From a checkpoint of a small mixture-of-experts model trained on Wikipedia.
Experts: 8 experts in each of 8 layers, 160 squared ReLU neurons an expert, 2 picks a token, a softmax router, a shared expert of 128 neurons.
Below are experts of layer 5 (counted from 0) of a mixture-of-experts language model. Rows are named router (the router's row for the expert), up (a neuron's input weights, with its number) and show model dimensions 0-159. Each number is 500 + 25 x the weight over its row's rms, rounded and kept within 0 to 999. Numbers have three digits each.
Before each expert's rows: "comes after" lists some tokens at least twice as common just before its tokens as in all text; "mostly gets" lists some tokens that are sent to it at least half of the time. This comes from a sample of Wikipedia text that the model never trained on. Tokens count by the router's weight.

# expert 2
comes after: "\n", ")", " ", "==", " =", "s"
mostly gets: "==", "===", ").", " ==", "),", "\""
router:474510485479459505530499543511478470512534489558507511526496476482506508456483503474513528527536484546527523511483569455498476463474465452507535513453524476486542517480484523486517483492490503468511470469481504491552501483512497509515475480554536518521549487501477470514503544488516504504498495514494504439478470541504526518500462533525500486470501518485496467499492500471505495507494505470479551478437478467521503523536482479464522524488517486493518470494475491520491517506477489
up89:524475496508462523527446497499486504538452502511533483512540515480502511512528531472483526551488467560512543542505487483501468495501486478533530506487554486474513492506527530477505517510482496527513484476491510548475514510514493435502502525530544491509464530508475504506474484475500509443513535442505508457518485529504531516510498536515488517500524482494476499491523513510498461492546534483471531502521470501479532526508488501514555497471509543474460480539479488475496514514479531
up90:489541478507453550522521566547523509531484481481492512528502473518526483491467529485466503486499493529501480533477503486473481499513522469490526474517500547462504541507488527532500503480528495501482468463494501463498541488532489517539483493523539474525486481516477504479477525513482514529535491516517497499502479451475468522522529506543499535494528464525537542500497485507478537496505483497494516534504472511519530514463560524484496489471543541522535462548502505503528527530533518
up91:499515467445560517544527478517505494470506473555486483510494507513514495501538491488490513507483515511528532469489535480474503476496495489496483503483559501489521503516547515538502482485470498537466454497513562483552538456498494464502484528481471509521517482478499511473529467480507546489497516489514497444513472495522501480538515494492525498513509512497504473515523503525443522500558479493403517516485515492519515507489494492515553472494510523516494490506499447488488510506519506
up92:493503483539510484537501523499484541490520507503511463493491470439495499465496500501488515520516516513471499520461490524470509530517534479510515498451485565464511528510512521461526477522454494483487469495490575504495465525524511495484502533516489522500502498507526496480461539483525485471528498500490461465519508537491497527485548510476468519496503495563479476471465550437500551547505449486535486485497509507509496499525531492487462471510484511539477486529484503524470495502516504
up93:494510490482540511445534526473515441459522463539524495495555508469475543494518541483473527466492520485473508495496511490471449540539519495452496496474526498481501493557496528490524499445495507517519544498500435534460512464519491478512515504534505509504523497490538511493505485487482505481505476496514518525504510484526498453487538491531478479517522504517478511501514517497492475525506480480503498479477467508528521561540488503480508534503458536503513504498513500453440496487517481
up94:531500484519492467496520482479482512525535510458543517480527559474528531492513545476545546488517510505511555499493511465505493497530519483494487498471492493517515500493505524434451516492493483565514500507510483449523453486494477527470513533521507517484483532464511487483468445491480548474465497492503502479511480530494476506490518508538467494521533508462483452528528438507538491550509535495524527492519507477500491512493488513487500487487441525535487493513493481482483497491511505
up95:466489471480485463495531508475505475507484518486441538485488520524491519487522457523498517478544513517444503535479468502485526481491516531519505493527533479479453525460492486510508520534499515513544552493467479483492507481521449484492482534510511476479507516526458519460513510496470510488534465496519484476493542505480494488507522516478497505485446514522488487471498472458487470506470486470485516513491539520487471520511425499492499445500506513461540534495459467504468470454504491
up96:517487534530487463472483539502529491503495502498484511496528541518511478513529548500485495520490501542543491507534477480521511470554469495496519463516511535491472472486484476464483531491526489476496504549480487495509515482505509504494500503542491512484516461428506533482512522460462469468479480494497517461427511478502469474539481494512516448492474510459476500506509513513467515540450495479521507563499536501508488510497467472501465519510483502481514518488506445499519526458526472
up97:495454484520482515536489491498501439471513502500514501508486501497479493526474498526476444513499520486496516526471526515519490529464506482523496511512501495480479557480471495507476506475531494473509500529468460500522519487482463500499509513534564492512520456433484486522526525492523501512535486496536429476493510525495501494465506492492570503507452542485460484488492516493528506505502479497508495457511495440554519491502507500469528531496512486470478450565516505508509512492477536
up98:496467496494451479480529497489528493553547523501487495531555517486503508508482537504507483501463469506517518488448492514546470479480514445498504445514505449519495460480486503524510479487537533474511476500524475539494510536456489501479504538496479499508459538487489502493454497500504484453455485515514519507532488473494500512535478501503534487469508502510500479500556465461502516551507484514510536499480481562481492510495495496473502507491466500475486432511452503506509533461487508
up99:492503550522530498484520500507516486486528530477491482475490525499508491491488469476463487496528459505504573481499480447538492494521456457510545476492477511504485483485464486458494492487465494486488517534460481487456512558481510497485470501530516475514478516506452531524507478506506469493473487493493542493501489528475527464457524514472473505472503502481529475478505491462557531508514541506470484506505544485495495520460513504521486572496523489530527490522495494522509516525454448
up100:486479470533499502483470539452489474534493531464492469518488488546531547517506491515451476476482477525478533519442469474518498508481476529486513465479465481540509513475483478489527459461517511525482492494512551531516516485499499512544485497465532509524473490520493505477487532496471534478519511528489489493479504507496475500490500514490464503522489505479494513550471529515450473517502478468472549480509512492520465478462504445504491492457447530514512502468486539528477482452499521
up101:518528481462509500539504498525474497449501438501522504490509507514454540474535503529528522513492479506523465489481499500536494474487467495521501511472559492544519462517510494425529503504510524522486511477467515519505531509500479513487510498511532469551518469486525486502499545460541463533526488500482499461463507478533487471505490534470505499497523516453493477550486516513479496481520506516481525501499498528516533489461539475488547480535501466448487481475518485478517480508495544
up102:461491550472424486463501522469521466460505504494438502515510511509478528527505472486481491516534532523501515494485499487481521456514508482526555470519492511499473478469505459511473515508462487504459512551491494508466531522489491466494454461464512515490521509500539443509454465527530482478497478481512514472509506486508435464462512529516497522506474515514489460483493486502551484488482478482496530493485475463474495489484487485492527558486512480476476480498497482487474513494501490
up103:483529492498456455501490510496527438519521532527484554449516495548535548427517492478514526465518506505515486519517480489500539532478499505541508521504497468479523517466474487504491514522476509463488504491481514520499513522538493484465529530532519511478539506468540418501494540522506503546510469523491507470464476466501500500488504532502486469521485475497518547488513507489489491505488463455508501439448473499520492497492534480509525505512493501507499496508528515464500481499503520
up104:520492483499477547506484535511472499516554525535500548506497482475501455483544513443492510493537490526514511448514488443520506485504476477495498521496502469469515537502491530532512524487504515475485531508485534508523465470488529488489504479491522483482469501539472479485498518451475541535535531489519524502459491485457500498506464493488502517509493495449535466534460489544500507513517474528507531478458489519556494477507514484467477502471480520516513468504451513472506518435511498
up105:488477466535516525550492498495442526492541497444479491529526471476499493510537488482501518482482455510562494505505502480511477491516501470509470517482484508457499503475498495526555524496546476516504513499500518510466503525502487531477510471536500512519543512471489494527490457528512533509513487524498479467491510512512524471478480485507515545499476497494470517503473512497452512521515534468537473480473464503468493503487483483474597519480471544520505493506515474507510552453485532
up106:516512484497482547496526496463494463479519472498433508494502495505505479510543513517494499515454498482487494531519514450489471539514484516485467470521503489516486504459474501456492467495495471501513478514495520456515528535473496479525525494521494473536513515489475533538495503488516485508481530481561490525477521496497523487480445466527497468505487539499457505536477489553498523564467470492522533519530443499501532503492494501476555545469463485470522464496488500513472489484474492
up107:494496508467452527528544484511562496483521483534492472457511528538520513533520484510531516525507504472545514524519519521528480544480495436529524482443476498503503437483485500486479482497487540520506531542520511484488527459503491522476524513493499479482545517515499501538444493508490458473504468481505480524491495457507488538511508501484489455502516526493475501464499528542491479511523486464485507496479441522481502546473489493510459521508475488499498490522528473525524516476528513
up108:480480509551460527503548487478492491498477515438509536508483507523513449518466534490468506454501518500533539495497489520510490521469506482514501456474469518444575511492457461466504489538494466499504489481518518474513548515527481505508483536496537520470519505508498439445497475489515462496503500454489483498540518515528520470523517519506482522498502508537504493527515496501508457497502509496499468486491461498469485530500487510458494498522549532503524507462490517493487474502541470
up109:492513437452459473537475501534510491433541479541530512478509497456520527519533510508478523471492480533493480506432516457495511481513529537488494529490513503521482511461499479480495537509527505525484515515513491487536482474481500531489479505477498515499522511516513548494518539518510524543461469518524473509495499522497509516499483488486495477490542511512477459558532512523457494521474487529500541462487491474470454465475509535517507497476476520477551517487506499475516512489515469
up110:510495521476518479525538501479501477484496523469465520512521435436476474482505478500523522515502474504479521473505492458509497472496513558520464470507497510490501501486485503479525515469525540457483492523483504503553545501530484474508453475448522521501516518464488531478540494491526475565496471483507498505515460484473508503467504511490480517486470526493553502488519476487478452493473543476516509483504521515547500537541462472483546480478502463506520490475535463504482513494522516
up111:477545521508505499532526511501528496500526496463499484520494500494495487498509498538499464500503528508558505507498518478512498465527502448500509527511476476515563507513514509513557475490518495478514497534459537513504479490533495510526504474512525546434506502508485494450515530523494497479480500506495516508529513472528547514518523483508472518476497479552467469497482482477455492530472520440510471485455512454546460463485486505521552509499529520534468504493509501471532537466470535
up112:466504533478503487579537506503554494506496531488487507504569539510497537500498484487499469524525486512536489513497508485522498483479450492560573539486504521544523474503506484484522476485505493490491474514490476474527541512491486475473496457519498530536498511512476484530476530489530520471520502481503487501458445505547508535507542503500482528514518455532471522485518477508534507481496500537487496464516486515478508501496512493501482497474444510506501481486488565488480507488478539
up113:482504528509462560514479501479518470496478506489480475521516500465503482471490496484497449459506475459457493508504499529547473483482500504450512516492525507439542510500470484535451557511483572488496513514517481496497494491504490497513556488527526500512481515560480498525503521471476498497469490518467494497489486460495526467533535462537498524513512483510528508490489482489498491533492478491477558511464485511464521482462473513489517564523497536492533470466490499514478484507506490
up114:496505474527506490472514484525457533478491494478456494517506517499532491484507525475462469550543503535483528527428484463476495486485477477528519477469525482468533486512461477487498479496486517523503481510503537491508463471484495476511541489571515525499507531460495486506480464479484502480484499515543506508462535497453489507439500508535515501493489523471470493542491503443503485556506502527517552532515518497511532497521512511476490477492494500465460494515500537476529528479467497
up115:496496468547507483559522503484490524484532476515514568449547457506478510489542483487484475513495482486496473503455515473517505474479448492508524483454505512482513485496530521502507512509471478532482422497460490501529511501475524497474517517526484499519458526494523476510535495517487484475550484473495497495476525510481502492469496497476486521493512509463517474444469490558510496471497479500514471509450473535534489524529521513477519517460511505522508459497508479514498433503511493

# expert 6
comes after: "\n", " ", " 1", " 0", ")", " 2"
mostly gets: "|", " (", "–", "-", "=", " /"
router:477519494487472489508434495480513485505516526539521470498500458521559485466494534529475520515500516503524522519499524470536500482484486515471514478502481532488525475459516492484487441514507517523511490509462480520485521467528481525581477491480532539501501546513497473512516516457488501490479486488500428512478485465492520496502494533486468500522484511507483528529510448501500479511486530501457491502459504491514470486463517464477493471465474518483513527555513468537483522481526461
up83:467468496529525519525501494499457478495479477550502494489503471482536523498549492501458469481462513491502511530480520509441492482484490472520516488483501458465475469519482542503462522491483450503519496509495540552565501518503469492507517474532492506531550507483522487522565525501475495473509471488512514479480500526486491522489520512514487477459504510465494529528493506457521445473461468495491474478492471498495486469481459480514470487488500503487465539523471516464522516488553519
up84:528486486506567522493509472495528462524534505532527514466494508457493519493500532498478513511502475496499509485483477516476472499508498468481530502537513502486469518500535459522467465493536494481511507467492485478547497502505507476521529517493509486497537540507484490488497521505480458477471493527531517541489449514522542502517491473466489486541550532504462516479521448473484494454539510531508481496492496519520449545513542521434446477523513482530495477459463463507512499494491514
up85:477496547484484545500472499491508555462443536500494500547517494531547520520469536493485463507469473555449532511501497526463503524479456488509490478460480500490477477468521488501501476483496503462518512490448457490511513481481476465548497516494528507537498511520518519523502490510519458495520528496496520527483497468514511498447494549505532486515506483519504516518534489501521461509511456432472475519526528474493518484500486499485511523494503528464511496494492479561473524522507505
up86:478512494542477484517483518512524518470534510506541494486538498450560483489528496507506487517512515540472532494502522503484484518540553470481495508504495537499520489476505487515502510506498500483549519509494484524498491501528495534533518501529512516568501525574539475518521491512498482454505504516539471477492486505486546469493489489510467513495477457514497536457505493520539493470544508450537529526484503449459493497470509500545513501554525507494465479528466490530524509505475480
up87:506458485509516502529540507501449516521475504513517513505480511489541489515547509511490513505520498566486579506498558456455495448491478502486484461534488500533499555500498443520504493493501477500489511496452471501490484525495455467545488532509535489516435491510506501460496456480507494482494501516518510473518500473498501461484494487489531511507497486509500494502531472480486524472484474509495483500495529517554494482487533472540506519503513480528518483556497481458485547516488477
up88:488497496498526502485530539481503484502517495502483515491466474512546471545517522564521518493495509512522477476465539480534463458501500519478505503472550491524530528488454454527480471522470523531496483484512489469472510497479502514518478498469499492484525486478500564490491514473485474460512516520471440518461508441501517535546522529500541472495550547485471474496525508506480489478484496524515497478494473472526510517469505500467490535499498508440487512498548535508497499513503459
up89:457484492519521515486503537502471478480518513533527510522482501569483515494496500525475526495479461518513516509533498521516550541530465510500510466524485513514466466500512450478482521479513506449492494503466502488455548466476487485498496523498537464524484478496497518493491503478437476495506471490468514480444475539522469469516526509502500516502529509488466504499523452461498502483485518499463489467515496507523456483497514520479530428495485511495491530486485531516469452493564506
up90:529509523543502464516499518461521497494506532522469546492514506491468519513516519469490473521470514540489527537477530490496455482473472464539471513538529536448517435509492492500514540507521462508526541517519498494459496511473496495514515523494463507530528531517498497522477472456467507473484543490456472560477481517509499511511473482490482490513524546471540537542516494558472502505479471487476496503517451511527501492518502527523503491508522495509469473509462488525508522482484505
up91:516497445518489513488481492470430482532533544498529544525513493546562448520506507569463514474510512493489536510495511523505514501476525523467488489488474504489487522467512511538497488543467525515501515483533489501536494518498506482546494497506545480518506458498499463509516453532455453495482551493462483517490481471514477499497478529487480532482505493477514495522461499492485480500492515529499514494541492472511501513522511498487497517462498521533505478471479476473485536503566476
up92:469491497462464464479503529479466477470520514530495507530467451544523545534496517477522529490478471498529490509488499476510491511496520523524533506500485505516527508507526495529530504470533481508546509533499463487483500499459510506510496474520542535498509555511498477523504527511522458520517487569478559527495507493488494481495479483510494483494486467518424498525493529542534504538495509464507487496485516495488518492498501477499427515475472530461509524475496532539516541465525508
up93:498522502507468486455533543507509494496493478510488487506496484493504527475510481529478524507529512510500504542525499454535503486511487492491490468502514480491441505501505458521551514523513467499472517513475500467470504502471472546514498504520511529493493516542481498466545449516496504448492553464540448512514465478488531485504491507489510454530525463510519496482523466535519441520498520434507486535476468522491455505515510481468494502496529524482539531488447479522497508529479469
up94:508464521486473505519487523521472471496490482492491502474503473520489509472508493503479505502496520498535502507533536516553513507514480513446512543498514500488548448481478512454491456504478474494528503491448498416485531507479496506518491552539495465523460529495484523542498491501537463528514454486495493545492523453480440525493498506518514542516536498477486535499497479520490489467507547484476488485528503497501540524478468533509453542506516488501496523512482490474497491451499522
up95:454527512441451506487495514506493511517474511511512522512503506550503532536477485504491506511498501464522507529534493461508520519550484487513505496502480512499471525504524520506473505547522537474541485517501491540470507488513488512505521519465507502514471547519490519524522534496491458505539504496528445521471413463518559499497473473522486492509472480494463553513521449476500479521506485512489488457510501508487509511457503472521485487493474477536479512553456498508498522510456495
up96:437525502507480470510514546527520514486515485503473515514501501508529523500495461542513498498456491495505481500479515523470481526501454531486536501497489468512506491485519535469489486485515496521512504514481505524478507493467512465480520466443483528501475487581496500533531525467453468540525502484501489499509575464509519445454495478533501494486481502501437531513480489492527475479495502481473519494465502496519446467491526470547478471476498529488481508489511500500500509558498507
up97:495478519450503438504465527501547518497505501504513526502486430523486476474495503507503480508561466431499477498528497518499479480490518488525435534496527514513474485501559514501523519490490502487506482517549506529520457502507495530465473493511535497540508490503500490477484531494510499467465529479494494498507491518512493537438522496480496516527473500531482528491501480508523508511478541470481509487476470474522499475493511505491489501531471431509525523547520481485505441542474499
up98:507531504492465496481553508525502529532474503479475480494487471480539486462488521504536491496508512504538507534513542510513470489458499521457484488518534482514523537547478492506495536514509510505498470505498480472533539473471513489515501427547526499505469509474533518566520540512528504501481451500519506532458487481538502505524516490516545552522496527461497539524523489511528490519466505463506475518495495531502488520538481500521474528482491508511544546505513454530505487487498468
up99:485526476492471442515479469462493511516495564527484494498489461495485524528520478487490523520512476556535431470531477476495533459498508522516511505501506543489513574482510462509531508524503524530461493459479480516488516501532472496463524505504498526485498541500484516526507513510520472500501534471522517489498450467541497509526510474526468494489477523511493513535507515504498499518505485472511528504493534536500504499537485489475512497548524471458492460534522554517476488470528471
up100:469479497527533455529543466470465529493500528493507508523481487495500509507491513498525499512511547494529488492468493530514510492511474455472542480482460525521500491510482497450460477490498521457498514510506536517475518498545546475561468498491463499493540511505522476506492490488514495490493492519523484472481438467472511490480548505472487525495470508551473467521517516511490476525464503523470492492484548500497521461459532551471533518546538531462483506475475477500537506511514501
up101:478464470497548462479472546505481472507516479516536529450535488510468543495510485508493499486501530517504495510512518484503523479478551524506484486496497466499490525486429530487514482483487560550502516462508498498477481492522526488512555499493505477531503495534520516519507535496513475499556521564464534487501484491513474480494479485522521519512532468515484486534485484537480503454547479474479513499549515476525444514512492500479491448479495495522496511494522485549501477501497464
up102:466477500462484477515523500485512472492510510485486475490537507467514508507470526494514496496434546517505520490468538450521518465513499537467502501526533517515453478460489516466546483516498481437571471526513475500500487524486508495485500553450538513529486505538496457490498497509516450482464521487522490495512494447497489512543489509530495569491482505512494517521480489502510495494496471514473510502495545511499499524474472528508522482542555499528474505506509504507456495506499462
up103:489478509459505479512480491481512496509477497521542520465493502514515520467483482503478504471462485500514508476500484489520529482514489494479477473518511512460498464469528471460472495478541509503485450511496495521482501525539466474538479491501519502516507498496488490515477528499466472459515502495476507518518447552503588497513492511493490500503559499532509530517492418491463528471487502515489510541464518507500471434515515487494533517479508456458533486477464476523445525480517495
up104:474493518488478507440462520514504478520533510505522492481495450480463489517496487537518488525497465503472452510502533470533485491523497498486468485477454495509482475462519510489521538482519524520520476483541450470444518539506518539525496513507460524500518502509490513491506526499487466511482517502486444498469473510499464481491432487514496499481495485510463540533494501516547490507486460534477524450541471472518490495462508503498503448477526533531519513524525514500496549503478538
up105:559491472488475489511518491509471463484519519483512501485457522463575488490494536540506452477538480507475493527510499549449485505473456474480543539516488540524466512544491514520487447517519534506482486554490483524528516485496490509483521491522507497521511499495499537517451511504492432509498475493504449483469467509506492478519468525512484505515509513494492490521500473517476491491463508467503498512447530517519531533490509463506510508535524475494518462516464523499473498509520464
up106:534490514507467490443537485481495537505482496513479523501482508544524498492469483514485501544484526543491516488521466510497490494529455514485518482507477548494493487491508503521553502518483491513515522502506504570511523518534451489482464534494477505532531519498518497473473473535494492454458495542501521506516545501488544525475521483490474508526468519452455487467515460477500548493517454496505494503520494478468493507450484507485510473534483532552548539499474510491482529506532515
up107:492496483477514493528551485489462476516465511520449465487486513497528479535518537490546527516496520476526477528500530468520505476506500514501558485499517501508500514504484493491499449457498549525514500528464510518466478472555504486526501499486529496489522582526477507506479544497513493475492481482482503496503463520507504525507535486481492493489450513557510487490512467508479469510534497498510498470539500523489487546490533436515538505448532499490524526482503486465485481536526541
up108:490470485488523521482495523492520504458499486535515513560544509504515496464476499484521455458484502530473539480499514461552448529488515525516512456481535516462510492465510504522496521501517530516507506491489484547483481481532532527537471498473541490474482488512490517520490535467515483505467488487540503521513544520534508481471489504521509484510498473524503538475506495492484523491431516456499484473489463506522515493478493441524545519463481529484545479474519525498492530480453511
up109:497495494469480485493512476527518503513509515509496439443490519515451485450491521478487477518530523487488492513449515518546485490514534504515500514467493488495504522462559513551494545511475495520510491512506510484481466524512480494488509440495506499483469529546518483494512534517501481499543526540488508494494479506524472534468528468460521453565497487528461506478451499496500494506545491450510492454499443468499521541485491494529488509514487487525540504505491484510462505475528493

# expert 1
comes after: " |", " (", ".", "-", ":", "–"
mostly gets: " G", " K", " N", " D", " 1", " S"
router:463526473501473498517498514500463522491491526542486564521501480461490528491490502541487476494506460484529492512480499509537472449466503497470502544488488442504518483498505468506471480506495523483536504494487524493540512512511538496459480513494508458472528458519515503509520548497437444495531463527494499455475469480519486476481489515521494507528507488522509491497534471511530501532508468506482541544470500530555491567531505508534485477527515522504529480480501523516519478474504502
up42:488522460461511485536506498529525522505515513526479494474500532511517544508526486541479528529468524534510506484486543541499505462490485467494493481503473477538506461451517451518532484496483555471488497531471520544543507479494527505538490477497540497506528452465509502480473528499454493503520526494504541517502495497535485534436508505481465501499487489529487501535521514522529507495490430528511467490495503456488495496503510508539502540571521520485513530490496499477505488486479512
up43:468501538491480512497508487484529498489515442504508483485502507482543486499509487472520478493530467489513516509477522550531478468455521524521553502490500508459516420480467497550522474540493483517522482479465528517491494496508542546509503498485517509475489458518493542530496538491488484507502434540520525481482492486497455512504535538489496468496484471499481469507511487508506477527465457515509502505478502527499523544465497467501524484475538535510540499502463494547498479450496482
up44:498545491508491474489491519475513476510493506523526524530479485509516499471497463503535517539519503464476503493490528515494470514502512515486472512479488503455482530484532496410488494503532533478486490508494547495489447515473518524477541535478503489433560486502471464501494498480486465483517475537485477487479481536528492509510524513509515456546492529470458554494498523470490471475543474487468488489513489547475496506507509521521524502535482493471512563506476503516525459505518509
up45:512566514519487492523518506514495504495474510519502533498486454481542500519503485483495507517476520518479493515503485546515490505492473462465481479497486500470470518489448492497507509488452498460515446518506534499524461463518511516533531517482525488467498461501436503501520491497494508514526545493530500501511484545517531461501510443508512503530551479524499517444474462521470483476519523470531529499476473491508499506522494478554514529506528488521529507520528477557450457507475526
up46:479520482504553490536508508519526492483492475469465483502479475486493457498516554510557475521468493501476481468471491545553489488515483534490516517510449507513512526470518489474493515516491518539494492482470466500510513500461526495494531534485516492564481528493505513532547542432520502504490484528492474484473502462499469490485517489527530504501494493491471458501476488451523491477497477563525548521478471509531523493493499506489535484533536512483514492513497539492496477493448528
up47:499481512507521528494520521493480458536476485484502472525541484469503473517468492488455546533540533500481470519493517495482493480532501507500523469468478468533486521481459498514534449482521554523557484478539517495509529487486536488507476498512452453494565475504479530477506506477465504493467479507494498434541489512522478493470534470526493521510504521504494501511456518518510507523483494515501526511472518470474552475530482502526527494523522483521460496525474481544490481512492464
up48:479532504526474502514498527526501471484489551505498481519522474478498482496518510479468559498506531512500440475510530499508475486484482521461501489501492513499527523502526515539517533470501539480469512480526522552509534449470535501446485492505534514534526506460525543486557538504501489508520489492501503526504478535546508475462517548524478526508539530497467466477505504497493525456497524487481510515513543482513460476474526514484545488518467491536479485511521461473503486518529536
up49:465488442528536511479481515485540505481474539487503501510512515482484510479532531461494525492495455503474539523514561532541512504489525544480504480511487476477514478486507462443526531501504526528515462488541512508512493492510493445462530540536454461551504538485457466498472482487491509452503491474531521512529503473512525488519472528503549517494534488520490473482509493473525461478493528467493483495501502456495507465476517460462479485506501470496535507503488516506499501493472495
up50:530512495526477457507516524510448521480483527509485482517468532512505559467498490498496491521497424488547536498503516510519504541506524485512512510451482531493496445528436502497506517495459502502517514525523480510506521494515552542490497508477471491533499519509486480524515503456510518458477536526533509513485503541503486533507525472517481490453523520535523536480525522475457528520495497465539555527489468490537539504488506488473473481491513483507553506489516527489488495481495478
up51:506487456522468510516520512502504498464535499505537505545452500486507511521493489508472557530501491495487489506493511485488514476512540510469499497506496477497501504499542566507498540460498523534434500514522484513515545509516495472464503494446529512541465510519487522498521537495519459539439487554508465508476511478495496468467510486489475526542534500560473496504469498478532501531466514495458485538505504520508517512497487553476490469503488451474478527476501509506498464533495506
up52:500484460467510503519497497509485486480490509502510517479489492498530523509489495511536518500506519510492501490522490467543508492500477562466444503502491522493524511484503531469484433501462532472472487517472506543499511478501541504539499512493553527491463540548490469513499533526489460505477474455480516554509523499523496474506550515479537516536550473473491494550496480448487512472514496513468505496479522524514468517494508432525473494546490512512519520513476503506485451509496547
up53:470531463519479489495502496489458506540522485505511480504543475510533484474500537492500485543490489521468514549552521483538514554478489541519511474491496495539507487500489500494448475530490489500535509527480491546508436481505544501493498457548525470480487481508517496510498537521501524503510486517479514437517490493502501481496479496489517513502491488496513539493470520516524496540546538469547507480504475466491502499497556497508493533533485508469549539485513493493550487537481553
up54:502497495548459464525499487482518495495521470507469510507536441523481487501467521486502491501493481454520519508484539492465505469467488499450494485503501501510492479494517514491487545531477491508486471466498539494553545505496506502497487566478533453475492506515511487521528482527525485495487483478491503477530456488501472522536499464480488492467529515560416510499467476475518539507470518498535468536479452503506515447488509505497471486528501513531556513493497527488518494506476509
up55:475515497489501480489473458498486494482475514539472496481487447535498524479562512520486517527524503497499494487488511466510466473470473493481507550491540523514551518526482470485511495544524501470487504481517511516540490508489528485521466532493474484488477539480476522477520538499440490494471486518493546513500507468566515524474513505504530545486519529551505498555542552503522481478484509505498506503500483534515515528478493437471492504509527515498522503434497491501498493476544484
up56:467534471489487457517536487466443525528467448517518505487510475513506506505529521540475511508526454485500511522500529507522452538490528496523492476469519488501486537516525487532476503537512467512522506479487537479542515511492489537479505526491500462538534506491499464506499501530479440506516454527473512537478497541522508453501481536482487497496525472514509518493499487468529509470503532459518546486482495495484491477524538548517521490532508505507489470554520512450526543517502494
up57:494502515483512467511473461516501515486495541491492548529537471521509513488513470488465501504539526509551500540500507461505488486495500508469495495508462477488530496523500513484473473511468494494515508482519520517508518466480557464504483501495485484467508518521488489489490544556474472454500494503520463480519483520509467482480523509493506474475487518524488513556499555563545489472512488508517509484509488493475477504527466497489492476537494515543570567429473477517470475482507511
up58:537511476477462499499478499481478509528468483495491556523531467505522548491493471505528527500524508501545467548483461479511459530470495519470489533494500462490502539491483463525494513519496485479503469460497502524534515522531537504462501489498517514531496475458518506493485523487516468501502468517493556514456502475521495460470488537460442501501483466533505519501508481516518520502452488475494496452518544524561496499490521518534500497562490488506502501482473513499465480506540532
up59:521506512483482531530506484492480498536478522539490433471501492536443508498537508552517468507535510467510463546497477516478465481511500517500483474456502486500503480503519484491527497460473525492494510473498544499564464492513484516461526548456503486538504477491520518465501540519498507520470549487525503518470478495519497500511448518508460505527529497513501534514530504516505477499496502490479495467492454494517469549494527487535480446509471528528510485483491546511507475481467535
up60:525483471489525504485476509512501537480530486488457525480510489439504493509558520480527495523482482459479469498433521505528500501505497512469480484549460522524538540505525502521492510486519528520497510485484516457510507505529480532482520516506483475465510472505516483524571558514463474460506527551475500488537493480530505496481520465496506472522511500480492462546508525515512474489468498476492546500470487540487508536470458484514524470499520513484543542505515495539519479501494497
up61:535508493476532506507471461487526514528472527508502509496475505449551511488500457516516510531524490498529514545527475458469499520486524508506470487541496463525520518503477464481468545491446499489540535496519489495519493483488486471505559507476449458537529502510462520465524471519516523503479475464493527498478524493498509481481497501500481533464492472549499487491503518508552509519563533520473526480467538515491482488524544513493532522514498494467529501506540522487463516494519471
up62:484469467475486493523515499492471494524464508503460507508476477510469473513490501516453532500460534517501529513498512541491476482519531471466552529476455450563475496513501492488499477479503519489495496484525479487544511474498514498513477596528475490521550467467501516508503516489475499509537473516434471491512475501530503457504475528518465512497524502481517525477520498494493515490490487470509507509482545526493493505477518531500533447512486448480482510558522520500539491498502517
up63:494515469547483468483483515564538506544537478494501519541455526533470478468450477478518553537526475496485528495516550480484497497517475522483530500510484487486479525509491499505502534488471458457529471452468458457545491495552532482480476512467526499517498473496494496476511519494493524497458522527512497452508488539503517467503537490510512466539518490542478523505496469507505522514454476474484475509481499512542507511513491526506476503486502518481535508485471519491495528468517512
up64:489462461516494455479516504540480509460523511506479499476473496501425510473486501518468488507423514488477484502499523496476542504490480476538505509474480490478530490480502530463419475505527509507461476517485471492471517518542464501499469492485510480507467525474529493496521493494525482537505498488483477473504469474485522498500539501479503546504491449530482550501516528493482545472452529514503516508480489466520489500489484514509459490478503515493502481489496493492556567473484519
up65:518488514485484511493479453484486507472468498511503513522523500507488475526489492510509531462491452466546493560487476447520501456495464489478484543499481490490504513483522521501505481504474510478543496517500514450468487518485523496532533491452493501500497528447479524517556523524489526490482496467455469480477490512460525456512467556519491498502531496497535531508443465468527491498497526543523560495508505502526499470520535531509508524510485486468535498504525526501500453533524512
up66:474489495508493514498445545569510508487513494566535512495525469510490530492527555537524467466466504501516490495491494507490506515490525520500505536546491483527504479502498468494495479479442471515534530491495525500527511481467489448506533507492495527504477484506522545466553536503513509507520476490477519499505486478476534516520471503536500496529520434449540464512478499513517506493521464486551508511497475482497545517494520487493507483532481531525455468517484517516519533511472472
up67:486502517499490482516522491508501536442477514568524500497482459509511497493517486490516500490523503486509482475475499527549493500498485484504555518486585462503521530485512493488486505477545517515514478490507496508512539539447478493501500439486524486487496526478476499460481499494493460571526528468485496479492513481569521529501478474514499521541486489490475467493506549471536518525505515503547498479466498491483520530532515487532460534496527512495459492502522525517530521486522515
up68:510493506524500468545502515473499557526486486516527485525518512478472481483492509503501480502536505540511520527552482458536516474493445541507506478513463466483493476498507486506473490495526497466505493532505524541487478512463541445519532535529496538505516512519482533496486459513471497511524480455485495487472493515543468482503540506516412467487510503494545479439521516523526501472512467489506480505524488511512473493535539480494513464533494503517519492512460492526510519499518542